{
  "balance_bias": true,
  "beta1": 0.95,
  "steps": 2816
}
Below are experts of layer 7 (counted from 0) of a mixture-of-experts language model. Rows are named router (the router's row for the expert), down (a neuron's output weights, with its number) and show model dimensions 0-95. Each number is 500 + 40 x the weight over its row's rms, rounded and kept within 0 to 999. Numbers have three digits each.
Before each expert's rows: "raises" lists some tokens whose logits its average output raises strongly, later layers aside. This comes from a sample of Wikipedia text that the model never trained on.

# expert 48
raises: "ly", "o", "ary", "s"
router:497490508470552466460467531477477544481563568544459564505508527442581458530418529488485470504546479497533476465488486501541478487558454509559389545508565481537478500534547462470569519452525526489534482520448490528506542521549442504557565481504528566478452456463580562559522529459529471498
down0:530507466498446540445499439485536445481565477499474450522546568493513452500523519467495490560500480496500448490512521444502450499518432463494497507531486467458516499507522547600484535557504475479520520588504499548471492494489508555512503522539594469536466386493490629540595534550506514501
down1:413529496436492511460484560495496485473501517500531581487485521495446505517443403448542527442485532500490493457502535569447498393528556502495448538467496504509488441361469488464537495551519504493510525458481505441496484450490466505516494513521469477499563491535510463484452467618503463497
down2:526470476588579461442571459454445470500488494476443412484540482499498484500498497443496414497442458617553504480490531434499505548515489504499473467492480473518472564482478461379499455558481494574477466505416510468522541493512484492567501475491491498520501503456486522533480502465487566490
down3:496520499496491498505499530512498436504459490526434496521503553495385438500470586476432499448490507534510502486515500521489434469516518559457458525591507416455453549560505508480475472494475462450540473489525492502459481587516549502493486441527543495535507521513535611604552431521512482503
down4:460483472505494432498513484513589458531505485506504487478470507447504507421473460484488500498523513507530563616498528492486517542547548398525499502448610509512486492512537568474500523499488499465504485466318541470447537474504462500462498506465510424521503534486467502526504505456492467531
down5:498495542467604543528503512532500521541494499498495560554473544470529486562475488511457533445392486520530538490500486543500508420546489498480547502493512508509427430518517513508543510448510597481495605506458470483491597505407427485484511531565529524469500469472502488506499532453535550439
down6:543584513518517510525480506523484517504556489485434433496503482469483420492473481494509502526534438545470499562499492440524466501516486500475368525555509497531449513433530427506504529572573499476527513535474505439545450528541496480464479513578515563504539581511448565504488405522502509453
down7:487511424500502628484581507579483467429475503493586455482576543514540482489498491527491502503520498501537504507432515522469502495498517500439481489501504506497568445458460505517503511536495550466456546492601505551452464518539492497438479506520501556532500565424482498502559461598455534456
down8:503508502566525501456503546514513608560504607502532461488462511522501454490493438486499534496444423558403513527486535508499534479488521512497577500488495528410494474557501485414487496590534512522502532491456500473500448473496550510491455534547486530506501508521454545415529596512552475500
down9:472492501502553502499446546552528510445540494565522558503455470439461489492477552577482567486463494511440448500508494553565494528506476535512484577496489537474501504550545472545433505419498369533501474493475494514443505379577470528508506536499500507562523444559529470518477520501490488483

# expert 74
raises: "s", "ing", "ed", " and", "ist"
router:528462536453478462441471571510466564480585597555475579489508515442549471516463522484501487486487497457530504486494504521520488483512486489538421528500551500531499495541530477461567530452519551457507452588471481518532568529534447515524576500528510531469493511462584567550503532450514402515
down0:452494506493422539516498516506496464472506597510559485530519458499459488504497503494501511493559517496495539522501499505414423505505519468519554509469500474504559500499499584516487574487502542533485504541450498473525497551502445548530527605494555420566483429498461544516604522401470578499
down1:499476498471604495585622484514529514547454532494505502469514552431490497459543502462403503534500546539548515553496466487507431500520492524519516495524475500479477493474536519364465407506448425495470503467513474491494533482518455500519427509456466493508534527551489504494486501483458413486
down2:635516546497516611521441461568496488534521482490546520485500509506503476492504589515519498488515495545539501485447478434499503513506547483487500542538497488541459567508485462479502546452513543483508497536544433593540584493493499579553465556503488506488511435546500519493514553395536506485
down3:496490507488436457465383504497496546422578521502455482495514441512510483564473462570533512516531500519493545461451494534402540476506496541492466563542502552440518457501394457481455492475465480527493521519540498470499425551523472475501536478526484521505526434536522602490502468551462492560
down4:495486522513501452484454495507505498490458489456466491499444499494482541495492526434427507429495531537580547535511520462398448566534476551461568490468501492547549481502443454414599507460458560500511501410482499522485455472501509507515547484444421478523513521422478572525498525442531498471
down5:523521477504599524451504544555474537502494567539540492501472499416508487497538474451461607503393510467496500446472506561535501491458552449546471460426544516544515506540495537431480510517417567497531489468487530539495514550410508533496498511453489480481585575498466547495502500484500511497
down6:497497506567447482434535568567450596578553475501499444525458543503503581547471498505497486479495510540514461505495530417526539587455461444440560513489494544476487475510476478515502400505454509509505443502486500514534538546474526513515502488583448538512559571496498510555514460527523485440
down7:535485452556512485498501539462395559479426556441507512523544548533530498567521513501525534502520487504477495524512480493504562515513440556507549465479501518508440496460485500499515567575558401492493503454495444600504503494454501543470508542497433536381479533551454501497505486514532531431
down8:547579483540480490509450505480495449559530513484539525527548477547467429594493499485424481467510505501551542526510505514486508474507514513550550513438503473498496450515523500530500501519492505535439453490478463498572428446433561460452487515522541561523503474545466547488544537491328509493
down9:517533484513486494501523431562542575500531437479552477537473579426527508523522498503499489477478452459502497528580481467539529501514450491522517505535556522460506544527552483452425471448500495584502510512524513468444490551512432500473566538514482546503452524453519555562540520483511543648

# expert 33
raises: " (", ",", "\n"
router:512481540487530473473484542456471572436561507537493511561547516486510443513440522464461425412506459451509470471456457551553455474551479512530501514529532484542448457539508450492544578476529567477513501515476498559527522533507450513517509472590516518440434445438523529532512552485571462436
down0:473491442562462450538544488602442463593480438499491543422513509500508511534483507389518487472573518550439534502473576520505506511476504509520513498573515462474481449515490446483553526490489499574506525523461536468467525543458508579515601473504535513497490476523544503518564544485502457471
down1:451510553542503509539519490481504586471500532511500491444520502500489503511606494446516450499388440418496538505459492513460495489482496532411493509536525445590520492575497510473500520501492538541500530549507554499481399504484474508411509520451517511454550485471508395459506511483479569493
down2:492498540475583503533569507458555542525474488536535503524496560533494483549466496506492536508484432464441489493554493518532542526507567421532499594535440560512525487576469494508479505605520449519507629481475514512555572476528532422439476504481453521494497442506479518506499481511508532466
down3:521501516483510511463508497511463480481549510464459469541520504487487529570481518584507540492480461478488517418512420442490431471500418450549526464483493501502574542532422475521502452477550515511484500492465482514405505590430479498531478521486545472456504463549561543611550520491412525497
down4:570514469475427576500488547581492531490501514504455457531506536572491503488502503526520480380486552495487488492472533508431512500481488491454464464524491562478491488525474446526544524481504500541474407478410570487499502456541476509422509492481520486497512543438602538543577479459575496496
down5:460490581432534441507410536524499517498418482486464496433520593563543495451492481485476493532506507485519484470508506485569511470511412584507471543490518525427474503466439504454480544461487435509465510472527493542506512495501454488514549504544543493482422529586474579484516502506519406479
down6:533485498437491551473500510499504457578579491514498438498512393535391528487474520460502449484530506421513509386507500422516502481557465527524458601468432458506477504483469503501509510476497511461484442459510493481483545558486518613473505497513514525542499439486517514517494465461448506486
down7:499508450542498456489454503494448502516481490512437469497502499500414528570533478496563473460484495509504506499515511411466497542492486539530473463491500447514504502546592477443481528479513495501428551499472541455504500534484528532433461440441503523548541498456472405405585517456387438520
down8:511513501497492534482626500434540494452503491505501525433554478508543539554542500499485500473532560478497625503560508500500489442463500513468558514601420447504502504492503461494529532517531411554482492471520494493486503491470389520543489519516510474409521512518475490552477560496475565480
down9:593491525501515485453463522497522491452506482539466577515497449551411442488464515492551497462564496511489479504562479513508405497539532501504522524537523530552454523513503628483448462539490437469512543447529484500433462504535496535466458542513527504480525474455450578531450561518458512578

# expert 30
raises: ")", "ur", "umb"
router:529474573434524461495453536466459539461537531510465553553525547473526450550474523452464434463535465455530438464452450542557475480547463524532474509540525451552462456531548452468528536469548540463542462554458474539533520537531455548533538451538567535465463476469541521541539542460550456461
down0:537494501562502425488511518519517491490457503500464476523476408525504500421531455541506541489430541492495474479425500483437487559493504504535465505515507551503546463529497496505541521501533460494467469500385450551461518501499392379479494409498456520551500503576505455497475500444432518499
down1:481544516504533485490513471499500503391525437531566506555504496542500412505435506482451519493403502451500504458499540594519548476512500554480539510549439514500502483528389474534518503516454549454526550615497496495495487514502498489501620502500491533458512583495504444524501484506501489481
down2:478490475406535471488500517498526499512494490503413463522509493479479445510495538508503513423494517571541503385427452500497479501500606479502488515503499500439483429483458486488535529440506513431514498508460504500513415492536393501515524500564497478502504476520500546614499519517539513396
down3:488500514494520501500461470511467472494529567506432519567511507495588510446492507452555529505494470409498482503513495532495577513531479498511490456544487488499530536506499368557494409487486451481552502493495532504611614445503507539489432464507516520505523504497410494511577502512487554479
down4:457500506512455452496503420539623474497498478496512500431425491571498506559504427502503501505501501514489571458569501598537498532425504471495459486496501475504501590460627462525459515501567498500500505513561510535462490508559454503479424467499498499486479495505523491531500492575485554492
down5:560457419510462478465491490499591501496460510395562505481479451490475505501597500503466525490506506543523499496499493448500502529500421503543514496505483525518544553511451448541386484502491443437463627501466569498500500502577471480512501540433501471574476460503538501511495500539472534496
down6:526480501483499485504489423495565466398569549511551492522494502481518500524500384489470436522502432507518447498525458580491499564594492535501486535499493492540452435500523480491529565387539504453506500499495481502517511509502499500552549492491499571498541480486533502499495637494552484497
down7:542510489591475516468506574502510482471504500577549433509505507458479491563549526500457476504450499436494500418466545476496404519469591492457453538513497526445499582508474499471502499493498480500542475488528546482503625459511501486448455502498487506479426413489481552500512537503530410509
down8:500503498502467496506485581461509504499471493500499498504499456522485500502516458497509502508477506510567553494541498496502445586505555513470507500501509464502500511541500485483575525496485470388492475500515506500469393510500454493518531518502490490508428363586513405383578459408549500489
down9:479500552491535498433501487532619432592448498632493443547490495503500567518473491490482501507499624500497504521469533494470491496494528498459503507500467472500392500497496503463507496549503428505492589505500500487501527575561494510489500447527452518507523508504442476422516457521521543500

# expert 58
raises: "ess", "and", "ly"
router:512454534483511484459437499468462520437526551519474501521546527449561440550490524485459460464543434451580488425461486556535465489520456581492497498528498473541484438496509450445519550448487509457580484486483457536526567583518478552544527463540529560436479514487495545512518567475520490433
down0:499460512503490499480544507598523534505487543497517478488507546502470513458533510504516402475528504530489489524518512511482467564535484645523512513468541509556531539490465578448496507552511450484515575507501487617520523384400509496472489444493504461500530445529498464534494499557512519541
down1:411539492580469458551511542501533493499531511508574493469498437478471521501505534462495538458514490465492491507487462479510459447493504525476404532480567494491423502555539543498524374538474542500505531492493522493623484546550501527546420462477491494483444501512513436479543501467550509575
down2:533530557487536508447511447534513556503449495505499507604504373565489489514480492507476583525495479580500523480475500548556528498499382460521480497515433510480503451472530490498505544463457494485509474478503499500551507464503490519491495506542509444528530537517565517563524428568432502601
down3:533508531492484489504532501514469567494452414476534483616497507476459502495547517498471542456415498379518567474516493473545533495504566504482465500496515513472374571583464555474519510491612515494497558502547431503506491493506474513517494464504493504477425488484529506535510497502452520511
down4:461527575530480473492511486473498519522537456543411456501471492389437419508504523527499468437590508524563531585506468461497491504485501601492466497489500465491489489500496541522571517459510551478441465545497490488534494489510524498419478511517507451469404549454555526529562513508559471526
down5:455494547462512483538454512501561518581551500500447494584513533489476498491491477521516511483503440550431562517480480454449527519553524446559509458502505502531506376540590495527463511442503512585378503489477491504519465512498463505502557440495470488524502497514471590457478557522544497495
down6:432507509525478461537474500464557407495516478552516457487444505406476437499507465512490549530537434413464498414537500539520487513523524442503511462468413572507589498514491526476488496496487451502519435527496505470507454482521579543520484519475423511416495545539454515557555514512518469522
down7:518470521530532479468466477528527495617498473504466490501527601530510505527525515561495511528513534493523536504524583525467502506542498490590532504460566558516538500513525506474495459488557556548479489566568479389486512508472491560488444480493625508523492538383457487511492509507515493500
down8:477412512472471523495512496500502501513514532399487432546462530550508555457495434504472513490516485485475494535492573521414558531456509536539504499461498503500544512502517491477521484428499352525545471445590517530499547461475494455468399483479518464472500562456496419474467499501509474478
down9:497484522556559402479495493500440491479481435491530548493522511529520528507529506412543562596547506484493431501505400526420498504494498555472502556536490429534487464476521489490489519500528445493449474513503521451485525534479496505537433486531526458501457610494506507468535461572579539555

# expert 37
raises: "o", "ot", "il"
router:593465522467487490427462511506474533451547535545487526533539518436536435546466581468472478489538447467552455452464479538535475477538483548522448531530512472519465427507521448448501537452551506466573494561481466519564506539533468560542530450538527540463479458475522574515512548463535473439
down0:447458500498499492500449534528514498498599480500545513489453516486533498481489610502535477509444529496459486505463479419434494511460552472522526490504407527521491486528538466480487596463519410510472465485493488460438586543476445514493513473403497501474538490490518523534490507456371491521
down1:488545508426503500402430519526479469558524499507493497503503503520467513495394536558469497537507511506498486448550430482591530543479503464501452472526449484524498471565405523491526513596465525486473477509533468536503492479483427468545514502524555509576509551524425585478502497498565492552
down2:504503493500507479497525474553500525511494544438472470503503542534518523457529482544485500498516438522454505522551472586508503499536497514579468537494451563519505509507499498501496371413486569541505463498531511486504487469525504527469558599464501488583490390485501493584507468478506496369
down3:509427529467495460568556489489546488626495495511403594499469496448494488545530427475485542489488537493448455501456495452587500468593515501514506467498507498485517533505502519493499496576574496507499433541463475514538490467468554576478579501482492562481514572502502497560504512472479505506
down4:528482512514460429497486490549476503540538511494401464506458500504562511542489471471603528491497451478604500560526444497483552501545437444491519584425509490518472532427542388509519498502511593511435464521536555514495502488471493474515518518507464498504520497463545505448449495573486486502
down5:495329478473468438540503552507481422466533504539460525495460501519540466515566496477605520499492484507402462455480458497485470487500459492514498477468473476489495500497560490535530420503512507507433517523501514433500494508404507553465467492496499409468499447481513525506556492446526490470
down6:512539476501518494499526428488518505483517508507504546498505550477496444531505501467505495367572442367454463433504433504512529498492505478495417524527484435485473489455460451520536480540520463465442473500531499517492447540523599565540493450471448499492489514527488471464511453457510592469
down7:509454480549499508484476482546638531502538513479525495506503568466469462489454521501540506495520492558502500579533498522500511486499468488458495549498503521466497507545470506505493366509551476517514539587517480458502427492544477489528488511616529505421497465450582603517490502520469454515
down8:509503538493546491564485479521517419462555489530507487497416519426503512505468486535497511439486505474529507495528442542543586494481569503548463499468529607504455516493526387503543507469501459495474482507536487424513552579483511532525540493600433477456527509500559497494500538515511594499
down9:578536514522502503457501534554453503471564491510499502513562426510524456477481499493522526471588510511509580453522437495434497464487487496464480483490508578530551507502490561466449527581428617464431455477512610505499613488534534495471543482498515499529505484517497483499508461531495465495

# expert 107
raises: "c", "g", "mer", "st", "cast"
router:527407563457541466469483534470481529469574506519503527534524562459528458537441569457468438429566477477546477448494459534540457488516467534503474530540528497497483447515547467466515557443524517437571501534452482571525538553568441550507513477524533532479482479505515501525561549468535448444
down0:461570460493486505555415433503532517546500502402512501480517409489489506498589496492464454491511500485587517518543528559496482547544513449487541468493493485580575513492581462512461504500509512534512518555501518496481462497492474537444498603503519524472520539547502403585501499518473444491
down1:535477489472454516640619499533448529581493482512513449500495520462500504506468484550521498567550485499511518524529532483452539448501539514509487442447497499463508567467499479492544538511533535486513460500509453511561514401471473527509515518435469494447497582493520482512603554449447499491
down2:434510464500445511502505540472474538499500617516498545499524478514505513492447498555448535510475510509541405488453503484464549444493566415557502500523511521495493482595526454506497364501500503515501449499493492516499509507509535525526519513431537555421498457484529494540540585502424520437
down3:566469544522550510532488518500549542580477500561512464428505502505517452521503532532557534503404672522466497462532500483500592485521445606560480534527530456499542451507520466445477506470522494511477471507500508454491508506511498507495571547430508482470513478485469524493466493506482480449
down4:480475491455533496421498451527497462452520432500510541430525472473518505526416521533480504541552511474471450488514500521506439521537526569565475512505495470492495548506471423484533600498535549530533497511498559569465494469476509497498578508445515627471458510421548506517414496438515510504
down5:534462469495456532534476505496509530432516496434496490568511436517491544469471477396482513494556520572518595426564509440467484493520553523541427484491454440493501519587481512451544491520495463466483537557546513492437532504480519559495498512449535498492498491458465503501479467596577511432
down6:447547533500479521532547504512466560488509496584504552550488501538565494479485494518562540480511545494561525525546461503561527433512514516512534440426513531490573456487473517399558506556399523442516501504505499459513480535465504443499527403520526518516464512492432470524501484558516604514
down7:362562499499447552509484525475477537416505461490490517464521528491459533444514499483538519539575500494379422506534482561530498506493500509471599495545494441425457438576482492487447543499433494531514500502494448507537503504502501503459488547494494500493533449503504446436516521530510551519
down8:560500489464510478573408471575491572491467510496543554437515514506500499481510487498556454496404544532526556532483493558552507493490543519413494503471507518471457469525459508494494451484501573496432497487417511516506507461556529498445585535501512500428478549552440504485478578577523508508
down9:501548492542471528507598490485481514470502495459444408487500529495524474506569476455546522528507522453502483497443495587539483475505445506534497499505489509564499490505438507459519465509524500471569347498474497533484553494502532515583517488521532474389481558499479493490550441471502590531

# expert 62
raises: "ris", "are", "orth"
router:508446534442529488483461518468453522467584564525445544549511512474528452530473533465448475439526443475569468454457476559575505472542466541538454505520526469514448461517536463457516557487547531461583471538458463516557535526538447549566557451533520528487477464476526547536539512466525471442
down0:607441670501541460547495519498526508509518456527507545498494490543454457480462488499464508490500517456499476500432484456573547443580538497524497493499508500535479485492541534516507511497500522464458554438509617484510399540510495508506515498490494503460467503468539465515598500473497491500
down1:540500496426439537495588521521497502541557452523451520469553490457495477429497509510600551509463568573501509543517492489502571471481415496507587499538522478415582500526534501490504468499473458513583424548546538508491534524515502501495461465526501490505511500479509498500541534503501385499
down2:494537548486579442547615514505414493487410446486518467484523500578516499445523468499501495534500570493497569494474439582427500489595495537469509549531609517510525513504489535431510445516454495494509518477492477505548529523485498477515451492563422502456502543524462499503511497522500473509
down3:500495492495431499484366544533514507557488550516490560436561518444524597486572480408562501503508496507546384493504484556499498501492548483491533501516504494447526537545510499604444525501536516496511504456440523476499578510497505524504487516517516502493513461487506408422499500520493520500
down4:467565554493535471520479492501521554461512495495445502506497516501365511480501554442494426603529431537489522425526483510413500443591466521550457470492505498534396510501500511505469473495525497504482449497490513513506503484524499417425558481463516499550523526499430497460462555515506530500
down5:466475500508578553525495366528500487530507452498486459496490500507470506467485456494464452525471514482538514432495543504589511552478479473480496463479559550441515484477669480509478504556514509536561506554461500502515535494564501519506518550411500497463505521483467504437556498494535509565
down6:433391490490559499507498536516499535482490568442445481501492484488464569473497474484458465491486535515465528599450404516573449555493543502508484564505521518427521516504501509528510503486547464480464536441551498504510371510502495491413442530499456465516484448482530503479478550473535480454
down7:488476511496510482511486488496441491638578506543438511467498499500475491500550503526416504463504457506514498497488470495446501498586556526469502499485489526502544513464536554519500482372501410432539497575532529528509521464490434479537502471512507548581476463504444496541500586435530518488
down8:503498504470551447565497516495476512486493499531485479427491414485497520521490495554445492440504627422460477598481506535500509501519483471553445511533522452469535416584482580546496502487548572434498545466498512463461464511504495463512537458521489528498565531518503516464467450500501414524
down9:521506496538479490492450500455540491560535487496498548533533490474602552484503490483479504568474499539493558507499588512365525498469642436480540471526491496488597523481469489529512529438427481528501559519505486528500500525515517526480527520490521494511551510507511517502474484469485496371

# expert 56
raises: "A", "M", "E", "N", "D", "C"
router:510480545480491500528476558459465547478547507508481537529521568483510469514438495412496494479532468486513455450504452545598505468516465546491474520529564471521464469554516409454541601450497510447521408559452451563575531531530458507508529439501523546455510494499526548510504520433507464480
down0:487567486359504491517501484499546518474528489508437516479529477504598541469461489496502467496500532534515478536489450481520514502549453477548519476536477563492502441529486458484594514547542506401472454481503464579482464583555489493500501499509563444516491445530429550503420496527515553495
down1:509500509398520469513492577535513586489508640532466512554503455541511520518482500560468534528599434478503512448552474503482525483507470513498505484533460469443460499490535591504502487535529519557508538466461501491490560549520505564521516414471505487553435458503460556498508511502548532538
down2:432498504500499486504500510465512497504501508493562555510447514521493455482410496546486477480548481457509511452427465446508501483513462497433498510477453495531511484456481490595448486513513489457552521522599508509589497490542459604484597521494580604483532499460548509581457530501488520472
down3:494597458506484576497497531528502428556433483497582500477533420474499512506431515475514572395604444505423578536464428477500513469511510490503548460452513455536527470432506520480508509510508501519481479550428502482492489495445531507519582514539523507483493472489463490479508434501480502512
down4:478467551547498526553568517390546507470513502466358487469501485568508556497391469484497439436468557551504494491554466495523474422515501514500539395497453528487514503548503439499500489582483502542461488490476451576488524499493491501499506448477448468505472490468500477499514500494530490512
down5:522510519501517524475506581481430545560455560639492488501516488537479463532611503536473520544466544544434517578472436532557520499551514507496496525527530489500521489411502516547494644514479516527500465565458486476495538540509502526517516478514510510507478512438537510524500484535491453505
down6:505533482505451510578499509523497542509499469532510489478485500566519511461510475495466426470486514481399472555502458469493597524432535563510535541436467447509563428480496482510563452488483530469460538557504546449388559546547509507494549528536492406534504545552467514519518516487445492519
down7:483490532499559477473437515408450538540430503487463512486478509503492550599503495485431501481536472452493481539554470447500522463477521553506479476481546432614463541518505463444492535507499503556547534528492494460491456483448460563540555518493484570510503558421518497500419492542529423485
down8:519556489443535436525551460438484533585488542500434459514506490473528491501482528510471566553571541570452464577435523487529435468576501456502501492503498513475485501473500504474491468439512493507466573478542491484463468538460528481368473495492482500498520546587474497529541572501543482444
down9:469497494504525506386471461479523528515460492530511506396561504510556544501480503504456469501484441528488502541409496437481541472501503510469466494526503492487551422474487410548536518456518500612513528554576503512510506588484586465499561592502476500514489501502535487461534516507502559509

# expert 45
raises: "\"", "ange", "ight", "lement", "ar", "ir"
router:529421547455504485481468521502467517477559565524458537561518507470527469546483542445418467478524459480573452463464470557523515460542472535536452504542523473520459436512530466478506581480537530414582479541482504532557541539523475511546553468558529535460470459465514555540542533447529456464
down0:536501439517516470528534501484511556473490504521465452459467462457474547468511500503469537449502507500457503496562544547509511622446488472542488412469541528496462495522489475497402509479561466473483498476435469533559393494465517511453621425566524500525443507503459516504460486490521452486
down1:586497471554484473489498502467528488427462560482541523546455495442558555500491499426430495588497507501504540485499526493489508526513500483436509507508489572493445501454510417505489444482453501541464577561487551492482492556509438502448498500523601512516585530480459506582561500461557529492
down2:474523532454520509517586508440425501502490534585462504506484495485561486450524491497527465502453426535481513497481500613441497485534485479476452448503462499535493589525498539485553511502605508520468552495498509508420444501527470504524501499503501446504471492561369490472531536567469549500
down3:566490541533494499491479425413498498551541482485486528544495559576505411500497577638466474496497459498518506471498476424526499519463476537551497514438529496507435481554434486522523488467489523488494467570504503441495496509499532557504545614500485512446506506507493499487524476598474493479
down4:498579494496522497508491539540496463488500495561496499497504506541476517517496496507598554495403488531542554557589496476498495449438505498499533519556506493499494524490481475568418427476551445537458511443527537474500466535511489484478575572451424444540544500588510556430508440481505457488
down5:565486538497502512510390499427507533548587469499507539530508455451482515537514499456521622438507481549447519459453438519495505440508513508501504535485523541524496510500471507448525491443514487471396505518434497416460480535560497477481485515615539490500501496509514551451537523537550495498
down6:499435442453492520467545489504500496547508473501520513578583506496474567481568510525500487541495510459477450539517504509490416493464441521537521447497431538544444524517522497524472475504477499554522555498506413494504580517470456519447430423507496518447440439416435541489502558527431525529
down7:492420520535461505498470476477482498496497513499568493454456496500458504521453541478431547507523495504499518496528451498492452466480479482550447479521539547457460561514561486584560525460452539449518489501498503488563545487532459452581690518495496494442512477459509501501503431562524501488
down8:543634501508500493432514502480451497541491451517556487496489498439518466565461510500597497474509531471531495493467548438499484511523485543429405519511523483578489498471502486502586453503539500473500490483502471599515504454500508501514377494512512526433498444515514506506529454477522434446
down9:499554508490526485486529402508641450410499573487458482516400490457511492538498517491443540482478476435570496466496500462571511445482479492505553469477456488479551476512501507509509536515467452499453394489487435504435536511483553488549480499490528504452496473490529485499535504507413520498

# expert 15
raises: "l", " |", "we"
router:502484515460532460440497541515482563424571568563409566493527521412506509530478527481488502504536495484551496467490453503505492457530486521518432561493557490487456482545529479459514533461529529460511474507447482496531594556560471535568574473502520603496514497443540560538544509507501459480
down0:456540504449546483509430576474502488575491555496494517474462446495505478539577488537440566477498495500461508509471485492463515606554501583533500467490478509562468492478445449530564538507510464526504476474493508516478475335454508448481454495551561505534509501575489478480520506529490498521
down1:535555479455498493503575519513393517469488498419447482433443472453500519484466506512490503500516484469505533456465517531546450506512473409464499470434549495506558500487510518412546467496356589517449511511493460485511489490480508499546544498471527500551556535461498513490404536508522487514
down2:518530508361495526511466531457545481441459486502463519511504482475501481491551484465528472495457453495440506388466473483524490501489448489486607589500495544499526487487501499484455429512504500528562506491548502441553480535471526474500528550433474465438384436487491502505519568506456501502
down3:567465532494503495501546481539478448591533504505497485414450581497499536496551499494512515534452469486488453501431573529505489488472568530501450527564494442512496504525451438495441508508589495440459522530449491582465549488509505487383420481495528521473520441499484520491567485469479542477
down4:478429488488475502485454522507516528463490505448543560525583551469494488448489515446490480464522579475544499520528435488497476555592502566507496488515487483494446500549435581517459525585569417506454399501510516456496443450521488558558455505514520493557414522490527505498506493524482473525
down5:492464474445492529499500468423555411505549505614473523519519457503507497476490502483450562527476451502519525523464545517478500526537472613496489565519494447426499590544499579449490494504498507500507469551538479499439491587481496495514521511526504508492467421394486477463490563503450488489
down6:486470491486493498442458465412473489495504454452467508462528460503496534477500612534629418424548562535422507518523507511471499532507507425506551517497545522445489562438445565493521540486524529580495507508475514557497482497546489462534549515509499455517588503465518501500526519517532503462
down7:558545607493492565553485534523439471544501597501494447464503498572505491579489511583503495539437504435501457462469490541523543409506453513545542480531500465506492394506500448489564507479501451471523455496499522513498461475503503429501540497490503473401451474503469504536495447474513500498
down8:474490481500402554497419558503501490487504498516554566489499500550466531451485501475596555557499476488517527450512532444545502499518492484459472598516524531524529528595452546497478550438398457506567459525458479562510521493504496509524463458474505487471523563592518481491517559502536533501
down9:463507505481461570460503456482550481565547500468503515498471526486510547504503484548461475549508493518493514548527507525468535479519496545523506448581530529404533525493519552516429500467536512584484507500495485501565568417500563527491479481385433498479551527473451521489453492516480360498

# expert 110
raises: " in", " the", " a"
router:541458552462509447484455541458453551459528537526448547544546536473527463542469537456473442460532462454521448460452453541560496472547471523525465509537552434556446464545546469481536531467554542468553469551451476550549529537527465547529540453536559536456445495460520526531526520455551460472
down0:556470532502507518504501498511445447562484424435501573450514511517597500427549490506500499447487507473541501499508520502460462462478522579532551503487501475526561501504449555495467503503550446498510494474500468526520540524598459512488500587538483482493378557466515481466597454472501502562
down1:502433501500465555500491554482500493498507499491556466564529449503491484564499499453529486497495530622525443516489517498496547468501585582495499423526563498498547489479517606524563493607476501500487409497482549492495504509529487555500521452551575570488510534478473505497422494489500525548
down2:491501487472558506616427521474500500503446494497446453507487500410424503542477523529465473478501492499569501497503563518538456478499478485419502543498499558494498490502499501490445495465499503473500531566499531510507504611421464500545580563579505491508508494491513531460389586520489456497
down3:440541485528508503485500461488509480502476528505528495451500429501449551447609485477518564523505540507473499500500558438500560517499479432519562459492515515497476519499422499569464549561507412512474492497507503489500501460483507566485408536502489434497474514477563422367499459513454545524
down4:370529500423406486561533500511505514527500542499450499485536509504493501517507496504404439487569486464547527479535471516621480553494590510499630505554425511574477496515514498500499500504501491500500459500499446499565477503502552515513473490513528497523499528519522447450499560501503489501
down5:526444462503496500496477595561502491527547500461496508518486518504486535598565502505497501505518637487410504507521506469549485490490500513590451558499500533502450499503521503499581535494520512534505500439396525498511596485503525494473572524498500598552496510485563466522491468469467504460
down6:527477526500470525499516501500499503525485548501472530458522500479681524525522574391496500511593506484522498488499497491517499467619442586462496511510505501499432408500536500489509496479397501505502498507435496503502505500455530500499529461501493505554511556524517549507496500525415506503
down7:500426501489506528448500487382540518500505564468501379473500438537570467499508555586418498519501474493498485509383509417500495542506488495498436495509534519439499478503507444508550502493566440417512479497516498425500513501500540519500530507500467549534513499498497463530543484565506492537
down8:479514500499530474609527553494520499482495567469582504469501509530565512532539538501506630544491530504487540554547422545481500524509565471511447503454458484550495496500499498457499513523516512566506504535543497507482465500511500518500536571500604559464488576604490460446500529438508468523
down9:502514512478500423500507478554460420495536435494397498458502500505583571496401491487500579590500498591493521507498564500521451494615500500432500501441400540458555500472505510493497498547510507506560512511504496522525483515515510467500502496542470500520507501426485460485496543561531497493